From a checkpoint of a small mixture-of-experts model trained on Wikipedia: 10 layers, 397M tokens.
Below are experts of layer 6 (counted from 0) of a mixture-of-experts language model. Rows are named router (the router's row for the expert), gate (a neuron's input weights, with its number), up (a neuron's input weights, with its number) and show model dimensions 0-223. Each number is 128 + 24 x the weight over its row's rms, rounded and kept within 0 to 255. Numbers have three digits each.
Before each expert's rows: a language model's description of what the expert responds to. This comes from a sample of Wikipedia text that the model never trained on.

# expert 0
It responds to: Common and proper nouns ending a phrase before a comma or period, especially places and bodies: County, Senate, Street, Parliament, plus "there".
router:162146123169117129096135132150120114128122141124122167189132135100107114172114178100169123116118163116106132121137110118138140145116110121109079172132143126173114123148148117139140119169171161137145127141119131118127155150158123120120134075135140131109112136126098135118142135118175117143162156164113161187145107112133098125126159131124132093111180137106126129119099126155139117099111104100143133133134119130156159111131090104133130151107140098162130102158120138119161072156174122118156131123118133111129163088106137132144085108132144146135143151139056111115172124120140165153133095127106124136139168138133121109097126204119141110132118144124133151124082138153161142118134
gate0:146094129131142132128126112099131099132125170128085102172084163132175102118101086136159123141116130095128174106090133183104159113138126140186142131093084107166122119159125079135154082116086161165162116126156125128127077120122121156105125154138146117111105126138132148099152130131152126115131142124142124110101150155083106123107098139173075109129152078129091109128119090171099095135132065127124136151157137196145158139177144165125132130118153109119125155092170111108100131125098111149114142119129138123154118154128137175157155118118127144152154154135143107142114140159105152148133150120079131144136112161096150120133144126118106164125074089128116109148129106128105122141156
up0:204094132045122093120119158124126065129169182132138109145112127103167105132140106162131131134133126152126137104102151109086143117190166122140109117153100127194127133142133097123141097167106168122163131139155096117137088164121121135130140094124122091136101158114116147126124127126130106146136112153131139112131147123104111093133103134151087095132143099109122128140121117141137110123112138124123149169145149174155160154159122114103122138114137118116100118144088106153134143149077158124118145110120139144140081173138138124139139164105117073127148140140126118170149122178118159152143117115102091128116113112082123111093128113079139162107111139086131129136160110058127092120136
gate1:153180160132135166100125129090135108148113113151117103124182082120114164108177121144103145171131078165115097140131145128107143102113100125170154163142118139124176145123115162133123132112120129112149113084160100120135110137101143108116108135128113084175119116145168147089084133147092191150149122137140153118129110143104146131117143139159127114119099110114147104159148132161148141123137161127159121124112162128105125083119147129155140126139102182125135089142119167113151113122144166094150123163120097146088128140122103098107066169113168109095065169058124166114157097138153115092106084125083118126138148137121140103143133130148168093113110170165147135145144145141132123132128
up1:129189133169141088175125148099119118119166180148131124135139145131136127146122143141120132125138149155126095086117124146142141161129122141152143109163080133141126150102116130115145092113151162083158132139112133136111114130165107150120102167109097118090168099142096104176120138144092140167151110093112137142122136086124117094097126119167088106114105138129123132108113125125123163125103122125118143086159148174175141112136138124115150100100084105110109130165114169169152130150120116178128117114134133172113145106115150103132128080123163153112138120162130127104104160164090088102108120088133122145147110121144142145151081115139147134124154165123122141117095061145090081118099
gate2:154133164166106141133116100107151123123146119119167120198151108137106123121125147136082166129090089143105114135135148130163102064130107081143128155153146132103136157183145113072126170101125098155161139116129140106138138143188123127095116144150147119154132145150106137115145135123148118094128136127125173105145162161107100141129101156130117107157140160154154151148134124113121132168127183111150164163130108106126110104148158129093144130217099120163147131106145126105118147127141110098133161125114124149127118166136095162141151119150135109145102102113124101119087142102096146152126138115125126116108116150099117087134156106152184138112141141122155146110131129097143105103138
up2:146141118100111117136095132109138150145129100115203170171155146121099133104138089124108151084107127138142120096127140086131136130140108128141131117128129104159096136077105126086116144108120127159141158122110117144111157114097156098111198140163147122131109147131139120107119179098044119102142163096137111147163122162111127157149127161108143128108143108170114119109136126135120105123082137157149091128154120169151105140156141113103122116133123128124147147107152145115133168133134142139158091176129142167170105135107109177134120154150106107148117104122122154118128095126148159084113123123112091106106142148142088172151107105161148177146127116120140144129123135098097130149109
gate3:150090124185142150167154127096139103168131146113157128156117092083100167132117106096095141095098129082098171101134154091162139120135128161107119133180142161132107066088154113126051149161144085120151105106093104141139098130134128118149116121125134094132124135089111156130130116138152132092161119079120145144128135103133133088115113153138136154102113154121163154167161128101129152150114127137115129140117170084152153079134151146114140060112177160093093123106097193151134110154140101092151162120152140138071129115136080100113139109147107126151171173135149136140117126135117096142113138117165145133164153090123092122120135080149146096086160110140138179137177115175148107111140
up3:140119152150126127135159090127164140122133104141115068168144135129126173093138091150182112168132181102140186134108143117164109117115122102132098140105173144154130124082163085144085159139135117121116134126144117113131122140126104105129153154128161123115114112103098144163088138135118127095135109150120111110118149090125102134151093159124105159111130159169096090108174119130138183154106119123111118122175134104118146135141151156118107058141134144107094084153128162136163097195137120115153123139165121142077119127113108105137178106157141117152151159136151094141128126116107116138113123085151172141162158083151092131137108065160138122101127141164159139111126111105128136099145

# expert 3
It responds to: Closing parentheses and spaces in tables and bylines, digits of dates, and subject pronouns he, they, He, They.
router:127138138187139112129112125112094135154132144148172166172141165114124133120087161159173157158122176136167109118134099112143132137127130127114141135134127129160111144150120132114118159137138141098113144146127105173167118104125101130123148131157109138121142130095162117114133093148126128134171133166148114174126126134132112117123130109112137136171136166118167107118105117136166116138133148166120187164123132131133160088145083084145121094073123145147131099111121170161103116121129120115189145134134163125171117122159115180112115150100119128149126072166075094119168119079134120147146083145106170151099123150130160127139139198138113111162165140159161129134127137131107150139078
gate2:138131135109163145124137082165178130082121143130151139135174183127138089151139142114103140158138105181126115105076156124148133111127136108100108102119122095133126166127116116122125178091136140120132095146162122074136116109126158131119129144130148140099128179110141103116161144109118102123113062134151122120115114136126148108127112129137154128127140163126103132148083137112174196137114121134104109141137108131209113094110181107113073134146182107137130133124131125154156098136090148107162083083134129122147138159122147115109173085137167114125114080150155122134160159137098128153079149109072139103140150099129093098165147104118112134130121124171083141097100170118149097101132
up2:147111142156140105141123097171183137119135114145122115097150175087113133144126129097094135141145159162142195137137143134124125133115150032136132135133133093123134160137109120113144103130130134162104123154165107096137111097143136120148107154152201088104145135118126153094116142081090110117139155108149114114091113147164138147133123155142123114142175111121108122119067206099124143134134135092104132131160134131140083151114147132096118136125138125119111068114153104129117123107123128129127110135134104130126121124152122122153112104124151101101138115152199123166152146174152151151102170134128143165095172132086108115134171133111139146166136142129125137137095174111129100151128
gate3:166076103199150133144134139140130121160142157152157159149116082135090123112078128140139119134150119154129147115133097107147091144123157141163123119143132156099141100168158161124133150108103113079110120096119118121111146122154098161133114151123123118120123141124113136059117148085092115118110158087153146164129130154174079148110129133159187155107125123129112129096151102155190115098104166128137111127147134130155125098127138088105096167110138141143095102130134125151114136142145154136073106130153131139148129126136142108152156142096107108121079094158128109135105132144134183140134167117160108189152178155115089145151136143106128133140148154116126122133185162164140135099110
up3:182104078179114161128138164117146163126129154141127156139121096143101096098073132159156114127135135153145140137115107111133141131119148150159139133134125150099108138095113164167136180156131124101092125156126125113137134108148129163135164115120121121116170106158114124096146115084121065110132142123141074129140136107122079112130144124175173129121125116138132135095180085142151127102085131088128140097145128113105108103148129120110125136116163105109098139128121138134117134107115159154096121155112154136143105106105124117154164111081048128153142141125112108120131134111121144111126116133151129142123157111117131161117140151121112114117131133106082135168176128176133124113103
gate4:125119127172151119113154132106121111152134162094139133097125116094148084120136113109181159144094106117137128113175086097184099160126142142108119162154130145147096085136132103145145131122135141125133141128098167120144068122120091117145170115136161129133093065153133120174174126103119137130105096066144146162151145115152077095099097134127130139129123169118129141140157106088112113129087170161139131115103133128155134130115133096119106117136123126124120099125130109119112143091153146086091171160145091098135141113147094162118163143127105153118130136125137115142142153098121073127149079126099124109145091132141121104125159118122087155169136089093132123135135138147140138115137
up4:143129082120189102135143151119079139100155171139103144128143140141117120150130108136088103129117167146095097157129138088116153102130140141146121124100048133129152099160120153135093110121173088154125112145137159095122083125123132156127069148135116138084109165107173101148145120122166152128124117148159143151140162098107133104139158123101106163143129179132107129151094152149137153191115123154104144120127157124138091076114151141115105148124129161143133141144153101122103136133200131101144128116138132116135089165103131139143126131122114156125140102135099133159132121091129113134153148172116119124123125120134135128138127091137092117098099098139141108148125120132148168092135
gate5:103145097096197138124144091127153114161149087103141095142131098123135108085128111113106134144141158104120085130157125136109145104140107081135171112131094126135132074168146119179092145098165124093080170139135129128132111095142152132108140158130128165117114112097095124107114142142095105109097147089128152119090161150127129089167144145135114083075178124155108085148154149098100129143124168138122146122102114132091129152123130152140213127158130153137139196123135130112145136150106124088092160112145136122165124123125143116124139114125139147128137102129101096123096102098144185104138132102119099145146101127106115167139117129123128127136142110125128100111145115144200125163067
up5:121103154113157126098188164140104105114141110133098123112147135142122114146193097142099096134184134156131109144124096115139136145102136138108167139136153091117138076175114176121159135180124122149088159141143092122127127144106115120140140117101162104095139139137111123144177124101086122124110126123065085125138131133063142128146139153075121102078139120129171141138146111095099134074117113124119094149156139133121156077108168153113157109106130143149115136083106110156106128141164117114125142101112149119101125137119111164096142171120183126160144130129059141136144161126119136077143142132126143130119104124108116186072162141116156125132140129140129133120108141132135117164137

# expert 9
It responds to: Second-second marks in coordinates and noun or name endings like -ley, -ton, -ian, plus common nouns such as water, family.
router:124140072164130133085164119125161087130126143117140152166128136146172167118113099155183152126120125126147177155140109106143130150131101135153150171151128138153121104141095124154179136155136152128127154132086127116168140089155118118134125083167150096138152110107165160106125140141139088117142121127150185162106113142099112115159164107079123141138129110154163149116111106118164141138121144119160128156119132134128132115128132130139141082117109142112108101137108149147151125165168119142181140154115163119115147093107134151148141093172093134148115115131069152104192093082127111194136128141146159139113124119131086106126141170117145163176164140138152158123077154131147128148158
gate2:153109151106085144130085115112147141128131111142138097119114148126124139124122116170128166152124145160091112153169140119100175139129156093113128095122099140138150140123118174165112151122117146109127133115140122129137123137131119123119146141143133105177129133177132154153143105130100126113143079115144142137139156106126116138085133123150114110136128125103131167148186159116131139137141150107105143109088126118108145111165143158137110136130087101120124143104137129104133153112116110109146120137106152069171137104137139112137131101100119128137086154162093134113153141141090102162183145163155157160155149146109136120145102142124132085107143126132131133102160141109092135089130
up2:175093142113115160128129144172125144084090131161121131072105136094103122105132142140094151140126177127090102113133119153114152106113140122132125095148075133142135171131104140131165122120181083145124127174064170121110150100158106103087095156140129104144144106146151193138142150142131135132111130147135148146121126116133145154077149119104122106125122095124076131112166172154143147115109113113127141103106156082142107146122157197145173139110153134148131146109139128121130129163120110127128109135136173171133128126130145116131133130132151092169113151124118133111155151123111134135169151154146132156151140090140087147130130164112167085125142163136114126110197095120108137114121
gate3:154109109134146126146100114120127117103179080158150151166128086149157097124110154117161153144126132112131142112110072100124139139120159149130139135114134121127133134138159099132085162135086117110174135113106111147168146119140122112113104087196149118143154156130119095124123135137093114068155120099090132136132177153109129141135126111167183128165134107129140182102131126131109108129128105109154109107104104075132118174129106101098124158142115117136102088128133162181150092114151098086086118134099134137114147083125119124072125142072135102158089110146076102104134159115128143127133161109111105118117126136120166156144094118149136151150139141133152157147144129145089128125131
up3:152128148175126120173173133108120174132130126137127121123141179110146123095114118134161142110184153135091138106134076115124141109137156158100137121114172130151134174110133102114120163158126129113123153114147112136133112157122126118161119137121120159119148143141142140096138126149178154153128108115132185140112204147137124108151146136167143154142113115108114119118163114150174123120102174143125122098142131128090137123129117107117152130099131105117135098167152177140128149133143154142106099143162123086111135088109124116113169137146146122071127127132142133160161171194138132145063132114100135157117124117130119137155151075123130129134109087161180099114196111144126163092142
gate4:155141140145127123111107115120134121104103116134135085143102160108123144106136163139127127095121150093120117152130191114119162140165086144146110111129118130112115106112149095177110122157145098152130122103146116050111105126145132147154114163127130118128105127118139114115093106103108174135104090139113116135106092156145119077132100121140156163126086183122136153133118150109167166092099163153080158149151145125117145156098127148112201124097113139105102106133118146133146113114105135156108109152144110147124146124143123087102135127121127182125159194127171174147149064130120140103118157101104164139130102098139135047127134139177111126161149131159126138101132162171111156151143
up4:179169124146174154129126125110155131122152105117155087112110096121147118124145074134098135151148136121134074105120119162135139104142120113102150135127100107112142120128132118118095113124152082134125162105097132125098112149127122088142135140133144118116111114124101124117124109130123157127147130137101147165126147130115161104140112137141128111147060151102112108153154157102113119108122130174108147106137147141145121125091106143124156073140094159138161100093116135135094152120101110165112064096162088159139139167114088153121092103092170127130163180118090142142130136119117118109117146131128102132106158132121096125080123163166107163120155099122126151143136138138155133133148
gate5:164137177115133178128126127127151087099142096088154159148138136119163134187119141078161114134151153107145129147131121119133148130119082137144128150120102142153124180153115126170135122166174151154120133128134105096139130149097099186084146147106102109115157118135101114168085098162152132126136119172126141119134117114139115130125137137127153137149112130090136156148115175152156120129108179105124135164125164115113132152172128096117103124122131144098106185117117178141148137105095138186136111125156078133097130097135100152110132103133115143142138118163160114137093131092114096163129130129124107098157124113146167158122140125119130161087148142114131098133082122134128122124113
up5:179153147127118168132124143152120104114133102068120119131144089123172135188116149104135112114141097104108152092109135136142118133108132117132147115079174104152125149090139136146107171145193147110145122112109095119163139115118145111124176120126128149109136141153118135130125123157135144137169119120153121107122145078108095116146152163129109150139109125079144125171078138170154127129137198119152097147138164122095130134129109144129154176136134141078159179162097146133127125081138148166160117089114094154117157088151117117153110108114126130137067132144144129140115133133107114151135127162137132101139157097114127132112160140116154125111126090132113107099149096143179121104130